Experts of a small language model: 24 experts in each of 6 layers.
Below are experts of layer 9 (counted from 0) of a mixture-of-experts language model. Rows are named router (the router's row for the expert), down (a neuron's output weights, with its number) and show model dimensions 128-255. Each number is 50 + 10 x the weight over its row's rms, rounded and kept within 0 to 99.
After each expert's rows: "comes before" lists some tokens at least twice as common just after its tokens as in all text. This comes from a sample of Wikipedia text that the model never trained on. Tokens count by the router's weight.

# expert 22
router:42 42 41 42 47 43 66 65 61 49 35 58 54 45 38 29 47 47 54 47 34 53 39 63 51 51 49 54 43 61 54 51 48 66 47 57 49 61 43 40 45 39 69 39 52 62 52 57 61 48 42 48 74 65 36 70 29 35 67 62 27 56 59 41 57 49 42 49 48 59 69 59 59 51 46 47 53 54 66 57 38 63 53 37 48 53 39 55 39 43 56 53 29 49 45 77 56 45 40 43 58 45 56 62 45 60 39 34 62 54 37 50 36 70 42 56 40 60 48 44 51 57 55 57 54 54 50 45
down0:39 39 43 43 56 40 46 57 57 33 60 65 35 40 42 40 56 49 40 55 59 60 46 47 46 31 52 59 30 43 48 49 49 56 44 34 47 35 43 53 45 32 52 43 55 51 53 43 57 55 32 37 36 46 30 51 56 43 36 48 55 57 34 54 49 37 65 58 51 54 36 56 26 50 52 56 55 41 68 52 42 45 44 41 53 52 52 41 46 51 42 61 54 44 69 60 50 51 52 66 56 56 47 48 59 66 57 52 36 42 44 49 41 60 47 53 52 39 63 53 56 39 67 45 50 68 28 51
down1:62 23 54 50 54 52 40 59 62 58 44 35 30 46 78 51 57 55 55 51 46 52 57 35 38 43 56 48 42 40 55 34 60 50 66 55 61 47 61 47 42 38 57 47 41 51 37 50 51 51 57 64 54 64 29 51 49 41 58 48 48 45 54 41 42 64 53 46 46 55 49 53 39 37 40 51 59 40 62 63 58 64 62 46 57 51 50 46 43 48 53 20 53 59 56 56 66 57 50 55 40 41 39 49 42 41 50 61 58 32 34 34 48 36 50 33 45 52 50 64 47 63 26 50 39 51 33 44
down2:62 50 55 46 46 46 38 47 33 49 59 27 40 59 49 36 67 46 24 52 59 40 29 59 46 43 43 37 60 50 59 49 47 51 48 43 50 29 56 53 38 54 57 72 56 25 42 51 51 64 49 39 38 50 30 52 53 42 67 49 57 49 44 59 40 42 57 46 41 41 52 64 26 53 53 59 54 52 50 58 64 68 42 45 43 53 41 39 53 53 31 45 55 36 59 56 34 67 51 63 59 61 36 50 59 55 63 52 38 47 58 24 52 49 57 56 60 50 52 50 39 48 39 64 32 50 46 58
comes before: " the", " to", " a", " in", " by", " as"

# expert 2
router:33 44 53 55 64 53 36 29 29 44 71 49 32 31 41 73 56 57 46 43 55 35 42 33 44 30 55 52 59 50 52 45 62 61 46 46 53 44 57 41 45 45 34 60 52 62 58 42 60 48 45 58 68 46 45 49 41 49 41 35 59 49 56 55 45 60 60 39 62 48 55 44 34 63 51 52 55 45 39 43 47 37 78 61 43 31 45 50 71 64 51 47 40 43 52 49 44 64 49 61 50 54 50 39 26 49 41 54 60 56 29 47 54 45 46 47 58 67 59 67 52 48 48 46 55 51 41 58
down0:42 65 64 55 58 47 42 65 35 47 46 47 40 61 71 59 70 57 42 72 67 34 49 49 49 36 54 65 55 57 48 45 74 62 36 51 43 43 43 53 50 48 38 49 50 36 71 38 59 47 58 38 58 54 76 39 37 64 35 39 48 56 39 33 45 56 55 56 45 58 65 46 45 43 51 41 59 63 66 50 48 39 64 77 54 69 53 29 67 55 52 48 57 41 46 46 57 69 59 38 52 40 38 58 60 47 55 45 37 51 47 48 66 46 75 42 61 46 56 56 64 48 41 38 61 48 65 58
down1:35 41 48 50 69 55 37 63 58 53 53 43 49 39 34 55 63 52 62 49 42 47 34 46 53 67 50 53 61 47 80 38 66 40 42 36 47 34 73 42 50 35 50 65 41 51 51 55 61 35 60 63 68 35 40 44 46 46 55 40 45 32 61 60 50 60 52 36 24 64 41 55 32 49 37 33 47 48 43 50 41 28 42 43 69 52 57 38 34 51 63 61 70 54 51 45 57 50 50 46 68 42 55 43 46 46 57 59 29 40 43 41 66 33 52 49 46 44 40 53 50 38 49 50 68 27 55 57
down2:40 52 52 55 46 54 51 58 57 37 62 33 45 32 62 48 49 58 40 50 54 60 51 39 38 32 61 46 49 52 48 56 48 43 47 38 44 45 27 34 30 67 49 50 44 55 50 61 60 43 69 39 51 45 22 44 38 51 47 33 58 71 61 52 44 46 60 57 51 52 60 56 37 55 59 59 52 60 51 66 42 58 51 58 37 30 51 40 42 71 49 49 53 46 53 45 54 38 49 61 36 59 55 60 39 65 55 40 58 42 45 53 60 52 42 41 66 58 61 64 60 34 51 37 65 51 58 52
comes before: " |", " |\n", "0", "1", "–", ";"

# expert 19
router:56 34 51 57 52 47 51 34 56 65 38 49 35 50 51 65 41 45 41 38 44 31 54 49 65 32 65 42 55 34 61 33 57 54 57 34 42 38 49 68 50 41 58 58 34 54 67 68 56 47 63 48 25 33 58 41 38 44 41 41 46 42 61 44 50 53 60 45 52 49 28 41 52 53 50 41 48 60 37 38 53 56 58 60 48 44 50 32 69 52 42 52 42 42 53 31 67 53 61 53 39 59 55 68 44 53 39 56 66 60 45 46 46 47 56 50 60 41 61 64 42 39 57 67 49 53 56 42
down0:54 44 49 68 66 55 50 50 55 32 51 53 53 50 60 55 54 30 63 54 56 57 65 50 53 34 52 33 62 58 59 58 48 62 48 56 51 37 33 48 31 62 52 46 60 39 35 58 30 39 59 52 53 48 53 57 59 52 50 73 40 44 57 42 41 43 36 53 58 33 63 59 56 50 48 32 70 47 73 41 60 47 58 46 55 51 51 51 51 49 56 54 37 53 49 54 59 61 54 53 64 42 42 38 55 44 47 54 44 64 50 41 44 60 72 45 53 45 45 49 69 56 51 31 69 51 59 41
down1:46 32 57 44 50 59 49 66 55 48 42 42 50 64 58 51 59 35 36 47 60 40 64 43 64 50 60 46 50 63 44 47 59 35 57 48 56 47 28 46 61 45 42 75 25 62 54 48 30 48 52 38 49 50 41 32 62 67 53 55 48 41 48 45 34 54 36 34 40 61 34 69 39 38 47 44 37 35 28 33 34 51 43 45 51 61 44 58 48 53 34 33 41 58 40 63 59 61 30 37 45 45 38 61 34 45 42 53 57 42 66 64 42 62 39 55 55 50 58 62 49 61 48 59 61 46 51 54
down2:59 42 38 53 36 67 38 53 28 50 46 42 64 41 39 52 54 24 51 52 57 38 56 45 53 48 53 56 49 44 37 34 41 59 60 49 53 59 70 41 49 71 42 48 17 59 38 35 48 40 62 59 49 52 40 44 62 66 56 41 50 51 42 49 37 60 72 46 55 41 58 56 48 45 60 50 41 42 52 45 49 44 51 48 31 54 48 57 39 72 47 49 53 34 42 42 54 48 59 41 38 62 29 70 47 51 55 56 52 55 35 43 46 69 64 70 57 53 55 53 50 55 50 53 47 54 48 45
comes before: " ", " The", " In", " He", " It", " \""

# expert 18
router:54 46 61 64 27 63 34 41 53 51 78 56 44 59 58 43 47 56 46 68 54 57 56 33 44 46 55 39 49 43 37 45 53 47 58 46 48 43 50 48 58 67 41 44 46 48 53 45 62 48 65 28 28 58 37 41 51 44 52 61 57 44 45 64 37 60 64 43 49 42 42 63 61 47 48 60 43 56 51 54 46 45 46 52 33 27 60 37 43 49 41 58 51 60 61 38 36 58 42 60 50 47 36 41 57 45 55 77 24 36 59 52 53 25 50 35 46 54 56 54 43 40 68 64 61 39 63 56
down0:26 76 54 41 37 48 37 53 42 41 40 45 62 31 54 41 58 37 55 53 46 36 43 45 50 45 43 41 40 61 56 57 35 53 60 43 41 66 52 52 56 35 48 49 59 64 40 44 55 61 47 52 52 58 35 61 41 39 68 38 51 31 56 62 41 38 46 53 54 54 51 47 34 44 59 51 40 49 51 54 41 51 46 54 37 54 50 59 29 43 60 53 61 55 68 49 41 60 53 37 47 56 58 63 41 44 55 34 57 60 52 64 43 44 56 46 70 36 40 50 32 59 36 38 52 46 51 53
down1:43 32 40 43 47 48 49 50 55 26 39 61 49 47 30 43 52 47 36 61 57 56 50 44 55 41 71 60 37 56 43 66 44 47 21 51 66 50 56 48 43 53 49 60 55 47 58 63 58 54 27 47 70 58 72 52 47 37 55 41 51 36 37 61 57 67 46 39 62 44 53 31 46 57 55 58 47 48 44 36 45 47 52 63 46 47 59 28 39 51 64 58 54 48 62 54 51 43 48 60 34 54 56 37 67 49 54 51 41 41 29 61 33 67 23 65 46 54 56 53 47 34 67 50 55 67 44 47
down2:47 50 50 53 49 51 46 66 42 48 53 58 38 40 43 45 50 40 60 53 37 31 57 54 70 43 55 62 64 37 51 52 52 54 23 47 36 57 47 68 46 41 59 59 36 54 51 53 51 40 55 45 65 69 43 58 43 42 55 49 49 59 50 58 49 48 52 48 49 60 39 43 46 51 54 44 41 74 44 53 43 42 50 65 44 47 61 58 57 51 46 60 53 41 58 61 40 44 64 44 62 38 50 74 36 67 44 29 50 51 50 52 49 42 39 44 41 64 56 59 34 52 54 50 37 43 55 65
comes before: " of", ",", " and", ".", " in", ".\n\n"

# expert 16
router:67 52 43 55 51 45 43 62 39 52 37 53 46 37 47 71 32 29 55 52 67 47 31 44 31 46 43 43 43 49 47 55 40 55 56 72 61 50 41 44 28 55 38 52 57 55 89 47 62 51 50 50 18 40 42 57 52 42 58 38 55 50 44 54 34 60 39 37 42 66 33 41 53 36 57 53 57 53 61 34 42 36 54 68 75 58 47 49 35 65 36 64 54 48 44 48 43 53 50 63 47 50 71 42 54 58 57 60 44 52 41 49 53 53 51 49 52 46 56 50 45 63 59 46 38 58 39 47
down0:52 46 42 49 42 47 33 58 44 51 42 61 33 64 56 55 60 51 40 54 57 39 44 64 42 48 51 36 30 50 45 48 58 52 58 42 54 66 59 46 59 50 56 58 54 56 49 58 45 70 41 50 49 46 57 46 38 53 47 45 62 67 40 51 43 35 55 39 43 52 51 45 55 42 54 64 46 45 47 52 55 61 49 58 75 50 45 54 39 64 53 30 39 44 52 45 63 36 46 46 36 42 40 41 50 61 42 49 47 64 76 44 59 55 61 26 42 50 50 55 43 39 53 55 61 61 46 63
down1:53 54 46 46 68 52 55 30 49 49 54 53 53 37 63 48 50 45 43 30 35 39 44 56 50 56 51 36 47 50 60 39 45 42 50 42 47 43 59 48 78 53 51 54 45 47 35 61 32 37 34 70 44 47 54 42 47 41 51 57 43 49 52 71 44 45 33 58 57 49 66 51 67 41 41 46 39 38 54 49 39 58 49 48 49 37 57 43 50 46 34 66 57 64 61 53 66 52 57 37 57 47 47 53 46 34 45 29 55 45 40 44 64 62 41 69 51 40 56 34 49 64 49 51 62 42 45 40
down2:36 44 47 41 36 57 62 53 35 56 48 56 42 48 57 52 59 48 60 49 59 34 50 65 38 36 47 54 37 43 70 58 51 55 63 36 44 39 38 33 50 63 40 59 35 48 65 54 43 30 41 48 39 63 49 45 54 70 44 38 45 49 53 44 43 44 43 71 40 37 42 41 58 34 50 55 38 35 52 39 57 54 50 34 56 43 43 40 49 45 45 54 49 44 71 45 31 37 40 57 64 57 64 50 53 53 57 52 40 63 39 58 60 54 42 42 46 37 46 72 53 51 57 55 34 45 54 45
comes before: "-", "|", "19", "20", "0", ":"

# expert 4
router:54 42 39 61 57 49 38 41 52 41 50 44 29 59 50 69 43 55 59 50 48 36 40 28 54 36 62 52 53 37 48 34 58 59 52 38 68 47 59 47 60 42 38 53 45 50 57 53 57 53 46 47 49 55 53 48 34 39 42 25 58 56 60 47 50 52 58 42 49 53 45 41 57 59 52 61 55 49 38 49 39 42 57 67 51 55 53 40 73 59 56 57 43 41 52 41 56 40 65 63 30 61 45 41 32 53 43 52 65 62 42 52 64 43 55 48 48 56 49 63 43 52 59 60 37 63 45 65
down0:62 40 47 52 40 46 38 44 47 44 33 45 42 52 55 51 39 48 55 80 55 54 58 58 41 56 56 50 32 42 47 32 36 62 41 57 63 40 56 58 65 62 39 36 56 46 33 45 37 53 50 65 53 40 58 46 39 52 59 61 38 59 47 58 42 49 45 44 45 53 41 41 49 55 31 28 60 49 75 39 41 48 47 55 58 52 50 42 64 57 50 30 50 43 48 49 74 65 43 57 57 47 48 54 35 46 41 41 60 46 52 62 55 46 46 58 54 50 46 68 54 38 54 45 53 47 55 52
down1:49 39 63 43 35 28 40 47 54 33 47 34 52 50 61 52 57 56 69 51 51 65 49 44 48 49 58 67 37 73 61 55 52 54 71 57 48 51 52 51 45 44 46 49 45 39 61 54 52 57 57 49 53 25 53 57 44 49 64 61 48 59 48 57 48 71 62 40 43 47 66 49 56 54 41 42 55 64 51 58 54 34 44 56 48 34 45 53 46 34 49 39 48 53 37 46 52 56 49 41 63 45 41 70 27 46 61 49 55 41 50 47 55 60 72 41 57 43 48 46 53 69 47 51 45 48 47 52
down2:43 32 66 45 52 38 47 50 55 50 53 33 51 37 57 49 47 57 45 50 52 48 47 59 49 47 35 34 58 50 61 65 53 39 55 47 42 66 29 65 47 45 72 44 66 54 40 43 48 55 77 53 68 66 41 34 59 43 49 47 55 56 63 55 56 56 43 47 59 54 61 43 61 70 60 60 45 59 45 47 52 46 40 63 53 44 60 42 53 59 42 42 45 34 52 70 49 32 56 64 52 84 50 38 39 58 50 47 62 49 55 48 61 45 37 38 56 65 31 49 38 50 42 58 37 39 59 52
comes before: " |", " |\n", "0", "1", "2", "3"

# expert 7
router:46 44 49 67 49 54 68 55 65 61 21 37 30 56 48 64 37 53 40 46 42 47 31 42 58 46 42 31 60 51 44 43 47 48 50 43 54 31 36 59 41 55 64 47 43 61 59 67 55 51 59 57 30 39 71 55 23 53 56 64 39 56 58 36 35 55 45 45 51 58 45 49 47 60 40 47 58 68 57 36 54 61 39 58 45 53 43 48 70 43 49 59 47 40 35 34 50 49 57 56 50 57 43 43 49 31 49 66 58 61 41 41 57 49 53 50 46 54 42 60 43 57 52 60 67 47 44 37
down0:53 65 44 54 60 58 56 66 49 43 42 45 48 54 42 38 39 56 52 61 49 39 39 46 78 50 43 35 42 36 50 67 38 39 46 45 45 47 40 58 45 52 27 60 57 37 52 45 44 42 39 58 53 53 46 49 61 48 53 49 62 44 51 52 41 56 56 50 56 58 40 67 48 58 49 51 68 47 39 38 52 47 44 60 36 51 60 62 44 55 53 49 47 48 23 50 46 46 56 43 62 27 64 59 66 40 55 39 69 49 61 57 67 62 41 48 83 40 40 56 36 53 47 49 48 51 50 45
down1:33 50 41 47 60 41 53 51 59 71 52 59 50 53 52 05 56 59 30 53 50 44 70 55 50 57 62 50 54 46 58 43 48 42 40 50 47 65 50 54 45 43 55 49 62 42 58 52 49 47 59 62 41 48 59 53 45 56 51 56 48 40 52 35 48 55 62 67 57 33 42 62 61 47 48 35 47 56 51 67 48 52 50 50 62 49 46 46 54 53 71 71 31 44 57 45 47 48 47 59 48 59 57 45 60 64 47 53 39 52 51 39 25 54 53 61 48 50 60 87 56 31 34 58 66 45 44 57
down2:42 50 43 60 64 35 55 54 42 49 42 49 46 58 37 36 57 47 50 54 39 51 44 55 62 56 44 54 44 30 59 63 46 53 42 53 39 52 44 58 59 44 59 56 49 48 49 55 49 55 52 58 24 49 51 52 55 46 43 50 61 45 46 62 58 31 41 55 72 55 49 58 50 52 50 50 47 48 34 35 34 58 62 48 49 63 51 58 47 62 30 35 50 60 60 42 44 52 60 46 47 50 60 44 45 44 54 50 74 70 46 55 46 48 48 36 43 37 46 44 54 34 56 43 37 52 47 56
comes before: " ", "|", "-", " The", "==", " In"

# expert 6
router:56 34 41 33 53 37 41 50 41 41 57 46 41 31 51 55 78 41 58 39 63 53 54 53 54 63 46 69 55 45 42 60 38 47 54 59 45 44 37 54 37 58 49 53 60 37 51 39 48 60 48 51 43 51 55 53 53 32 60 69 54 54 49 44 58 45 49 52 37 54 63 50 46 44 47 55 57 47 61 54 38 57 41 52 49 47 38 67 48 45 51 46 66 63 53 80 55 52 64 38 38 39 58 44 48 59 44 63 60 42 42 38 46 38 63 50 39 49 42 45 44 59 49 38 46 62 21 51
down0:41 47 48 52 35 74 37 34 43 49 52 47 47 57 59 70 43 66 50 67 50 45 61 54 59 53 42 28 50 46 63 60 64 40 35 52 38 51 48 37 74 53 51 53 53 48 52 45 40 49 34 49 55 54 58 64 47 60 39 43 48 44 41 47 48 49 53 53 55 46 51 61 58 50 46 31 50 56 44 61 69 60 41 59 50 44 56 34 45 50 55 51 45 71 50 26 44 57 43 51 41 52 37 48 51 48 58 39 46 58 52 52 45 26 56 53 44 49 45 40 47 48 32 46 68 61 63 59
down1:44 37 45 46 41 65 47 42 47 39 59 63 66 52 41 49 48 72 62 37 58 41 55 59 63 46 34 41 55 50 58 54 42 73 49 48 70 54 35 56 44 51 44 42 66 39 32 48 51 62 35 40 42 51 48 60 50 52 44 42 39 49 42 51 50 50 46 52 51 56 59 29 45 42 50 31 52 52 61 43 61 50 64 59 63 41 44 46 31 52 61 39 50 46 54 68 50 73 34 49 46 48 44 34 56 46 36 53 51 55 64 49 52 43 45 52 45 38 52 59 63 48 56 60 38 58 41 42
down2:54 46 44 64 52 63 37 45 60 51 41 34 42 65 50 57 37 78 66 65 44 50 60 54 32 66 66 54 50 34 53 45 68 60 37 61 79 70 63 56 62 71 68 35 57 44 60 57 45 42 61 47 57 52 64 45 49 55 51 54 55 55 52 45 67 57 44 40 67 55 46 55 48 51 61 57 48 71 31 62 72 42 43 42 50 56 36 61 54 52 51 60 43 60 45 53 51 43 53 56 40 64 46 46 50 39 55 55 53 60 38 53 42 58 45 49 49 41 55 37 65 48 54 45 47 63 50 45
comes before: ":", " in", " of", " by", " to", " and"

# expert 20
router:52 69 39 59 42 58 64 71 67 62 53 40 71 62 50 33 48 34 60 47 53 45 51 64 41 49 68 52 45 55 63 52 46 43 48 48 41 58 54 47 49 62 47 41 47 59 27 54 34 55 59 57 73 53 41 31 47 46 49 46 65 58 52 59 60 50 48 58 51 53 56 49 52 55 46 26 52 61 46 52 50 50 54 47 64 64 46 56 48 23 53 43 46 63 37 59 49 63 34 41 57 57 46 52 54 50 49 44 48 56 49 74 50 65 44 50 59 37 46 44 75 63 34 53 65 34 65 61
down0:50 66 36 70 40 41 61 59 43 49 62 53 49 52 38 49 43 47 64 36 64 65 66 57 40 45 44 44 51 47 61 47 59 57 66 51 54 53 56 50 43 38 52 45 44 47 46 53 37 64 26 46 21 48 55 54 33 42 47 32 54 49 50 53 61 44 39 45 46 39 42 43 44 57 49 57 51 41 59 49 40 60 38 49 75 53 43 39 58 68 75 31 54 43 53 62 60 59 48 47 45 37 51 47 35 40 37 49 48 33 52 58 37 48 29 56 37 45 46 49 66 52 57 40 66 38 69 46
down1:51 55 47 44 63 48 52 52 51 50 28 59 30 55 65 55 53 49 44 47 38 49 48 57 58 67 50 63 62 64 48 40 55 60 47 44 65 67 40 43 49 51 41 46 37 44 66 58 44 69 48 52 52 54 50 41 67 58 49 44 66 43 49 58 42 60 54 49 51 46 32 49 48 55 66 50 64 60 55 51 52 59 47 50 47 46 24 39 53 58 55 47 47 37 73 48 38 44 44 48 59 52 84 58 59 42 54 37 42 33 36 53 50 65 63 72 42 50 45 42 58 59 42 65 61 58 49 34
down2:48 53 55 48 48 44 47 53 40 44 40 59 61 49 58 38 59 56 57 56 45 55 54 62 48 57 49 61 59 47 38 50 70 49 52 60 45 47 55 44 49 54 65 61 65 56 45 43 50 33 39 54 44 56 55 42 78 59 57 38 64 42 46 61 60 41 50 46 60 65 48 58 44 51 45 44 35 51 48 40 42 63 46 35 60 60 48 49 32 45 68 62 54 28 44 42 35 31 51 51 57 59 56 46 48 43 60 31 60 48 50 35 48 61 49 55 56 40 37 50 65 58 74 51 32 40 46 49
comes before: " the", " a", " his", " an", " her", " their"

# expert 14
router:46 59 57 53 68 52 65 72 66 70 64 41 40 52 62 67 30 45 57 42 47 59 43 48 50 44 50 51 52 48 61 42 56 51 46 50 48 51 49 50 40 34 50 57 41 52 80 50 46 57 55 58 41 64 54 53 45 57 67 29 54 54 38 39 36 49 46 38 49 44 43 43 45 29 50 46 47 44 52 48 53 52 65 51 64 51 57 43 43 57 56 35 44 39 46 50 43 47 44 43 52 66 55 49 42 53 50 42 33 48 54 70 54 65 49 51 36 56 69 45 61 54 50 64 62 37 40 73
down0:28 39 46 35 62 48 45 58 58 41 45 33 54 47 60 51 43 45 52 38 51 65 56 54 54 45 53 45 49 40 33 38 65 23 41 54 34 59 44 65 32 31 35 51 48 52 67 42 67 46 49 46 50 40 53 39 24 62 39 44 48 45 46 30 43 47 56 54 41 50 57 49 51 30 50 34 43 48 43 56 58 46 50 52 55 32 51 65 57 41 55 38 68 48 66 39 40 65 45 57 68 63 34 47 50 50 43 42 63 42 58 64 42 44 62 49 42 57 63 40 35 32 50 63 34 53 53 49
down1:52 48 53 66 61 50 47 55 39 52 39 42 51 45 45 41 56 50 51 44 51 34 50 36 43 42 45 71 39 46 58 60 39 59 64 54 45 63 62 37 35 51 50 51 47 50 59 64 56 40 44 58 48 50 50 74 36 36 49 43 57 70 37 45 48 71 33 45 59 44 58 37 50 42 50 48 55 43 48 43 43 35 42 65 56 52 54 60 41 56 38 58 45 49 40 56 41 66 40 58 61 42 41 49 55 42 53 55 49 51 52 53 47 49 60 44 63 41 57 45 60 62 67 39 31 52 31 44
down2:46 43 55 51 50 33 55 58 44 56 47 55 44 44 41 60 54 57 44 57 50 49 38 64 39 44 48 52 45 53 50 62 47 40 49 62 38 58 58 54 64 38 61 56 44 63 48 38 53 59 39 53 52 40 51 46 69 62 49 45 58 48 59 51 51 60 50 48 44 38 49 41 35 64 54 57 62 45 50 60 58 43 51 50 35 33 37 57 66 47 36 46 45 45 44 41 51 49 58 58 54 48 48 50 73 62 47 48 45 48 55 57 67 51 42 58 55 65 52 50 42 61 44 51 54 51 25 69
comes before: "20", "19", "-", "18", "1", "2"

# expert 10
router:50 46 47 57 55 47 59 51 49 58 31 56 81 44 51 22 38 51 44 47 44 54 83 61 55 52 53 57 48 56 49 40 62 37 43 46 28 45 47 42 44 44 58 56 62 59 30 70 52 57 25 57 62 54 53 49 52 62 34 49 59 58 35 51 54 39 51 53 63 48 67 57 46 44 57 43 59 51 45 44 37 52 43 51 48 68 53 59 45 50 46 43 54 51 43 36 56 55 47 48 48 42 48 51 52 46 46 37 61 57 50 64 43 72 46 56 60 54 56 52 59 46 41 48 50 56 64 37
down0:52 40 53 59 58 48 31 46 53 58 46 51 40 54 60 66 46 61 44 37 67 38 38 45 64 50 49 54 65 43 37 45 36 37 45 53 60 55 76 36 45 51 56 58 61 32 44 38 57 48 40 58 44 49 54 53 49 34 61 64 52 47 50 48 38 40 20 36 41 45 38 39 68 38 47 51 77 43 48 58 68 47 46 44 58 66 57 58 57 45 61 69 56 51 41 35 49 39 30 38 51 63 64 54 48 42 62 57 56 55 41 58 49 37 56 48 54 58 53 49 63 44 55 55 50 50 50 33
down1:57 34 61 60 49 61 53 23 44 40 64 45 42 62 61 58 48 54 48 49 50 54 57 58 44 65 44 72 63 53 53 43 46 45 47 41 57 58 58 54 68 53 52 59 52 32 47 47 30 44 53 44 48 56 65 50 59 37 34 30 62 51 38 44 42 49 40 52 56 43 42 50 62 49 48 38 52 42 58 44 33 63 36 41 46 40 30 50 53 42 52 62 43 41 47 41 54 42 45 36 38 46 53 38 54 42 40 68 41 49 51 41 41 53 46 64 50 49 52 58 52 42 47 67 42 52 59 50
down2:41 59 31 60 63 37 37 54 60 46 38 46 50 48 56 49 55 51 59 44 68 58 61 47 58 49 55 43 43 60 31 31 46 48 64 54 66 65 40 54 67 37 44 51 44 47 39 72 53 49 36 60 63 48 50 52 54 57 59 55 64 38 36 68 54 60 63 58 55 54 36 64 56 32 49 54 38 39 69 36 36 56 51 31 52 70 57 56 54 36 46 40 51 41 55 62 48 48 66 47 67 52 58 55 52 72 53 42 47 45 52 60 54 41 54 32 37 57 59 39 39 56 52 56 53 63 41 40
comes before: " the", " a", " was", " his", " he", " is"

# expert 0
router:46 48 60 36 49 45 38 53 39 57 56 41 43 26 53 46 43 55 39 72 45 46 49 49 53 47 45 53 43 55 66 47 44 60 45 65 68 34 48 46 48 51 51 27 62 40 42 52 56 61 47 52 61 25 56 35 56 45 53 64 40 37 25 64 52 57 46 43 62 45 45 48 64 45 31 62 33 56 61 51 57 59 49 55 61 46 51 62 39 59 53 52 59 54 72 61 43 51 44 49 55 64 67 43 55 48 51 50 53 40 49 37 57 25 55 47 48 46 52 34 36 40 50 40 45 36 48 65
down0:55 49 43 51 62 39 48 63 41 42 52 69 34 51 32 45 39 34 58 63 52 57 37 45 46 60 56 59 42 26 55 43 43 51 49 61 45 49 35 41 45 49 48 42 46 42 54 47 51 65 55 50 52 59 37 61 62 52 47 40 48 58 43 56 47 50 59 50 47 44 28 38 62 46 46 49 57 51 42 49 53 52 42 55 56 27 56 42 57 51 45 68 64 55 45 38 64 43 61 58 61 56 48 44 45 48 62 43 51 47 48 54 66 66 38 41 35 50 60 55 57 65 60 34 40 41 36 47
down1:55 48 38 37 37 57 65 39 44 58 47 41 26 68 52 58 56 51 52 39 37 45 61 44 39 32 70 49 50 50 52 55 42 39 59 49 49 40 55 64 46 50 46 44 50 36 49 53 57 60 34 55 45 62 65 50 48 54 58 63 54 51 64 41 56 49 44 72 21 61 40 57 54 45 41 53 77 48 36 33 41 59 52 51 50 61 56 51 46 54 44 76 39 39 46 57 41 47 55 59 66 54 44 38 33 58 52 55 55 48 52 59 42 40 32 41 38 55 42 15 40 49 46 62 47 60 22 49
down2:50 65 29 58 47 45 51 59 53 40 56 62 44 56 61 38 41 48 56 81 55 54 64 46 57 53 58 53 40 49 69 48 55 66 46 52 47 33 36 34 57 50 40 36 39 53 41 51 58 48 43 44 76 56 56 45 68 49 51 54 46 43 40 53 40 44 40 43 60 54 48 62 46 48 48 47 36 56 45 38 49 45 54 36 69 46 44 62 48 58 50 48 48 52 28 59 46 51 49 56 51 45 51 39 47 44 49 39 59 44 51 55 37 46 36 41 63 47 55 42 48 47 59 68 40 43 50 37
comes before: " of", " in", " and", ".\n\n", ":", " was"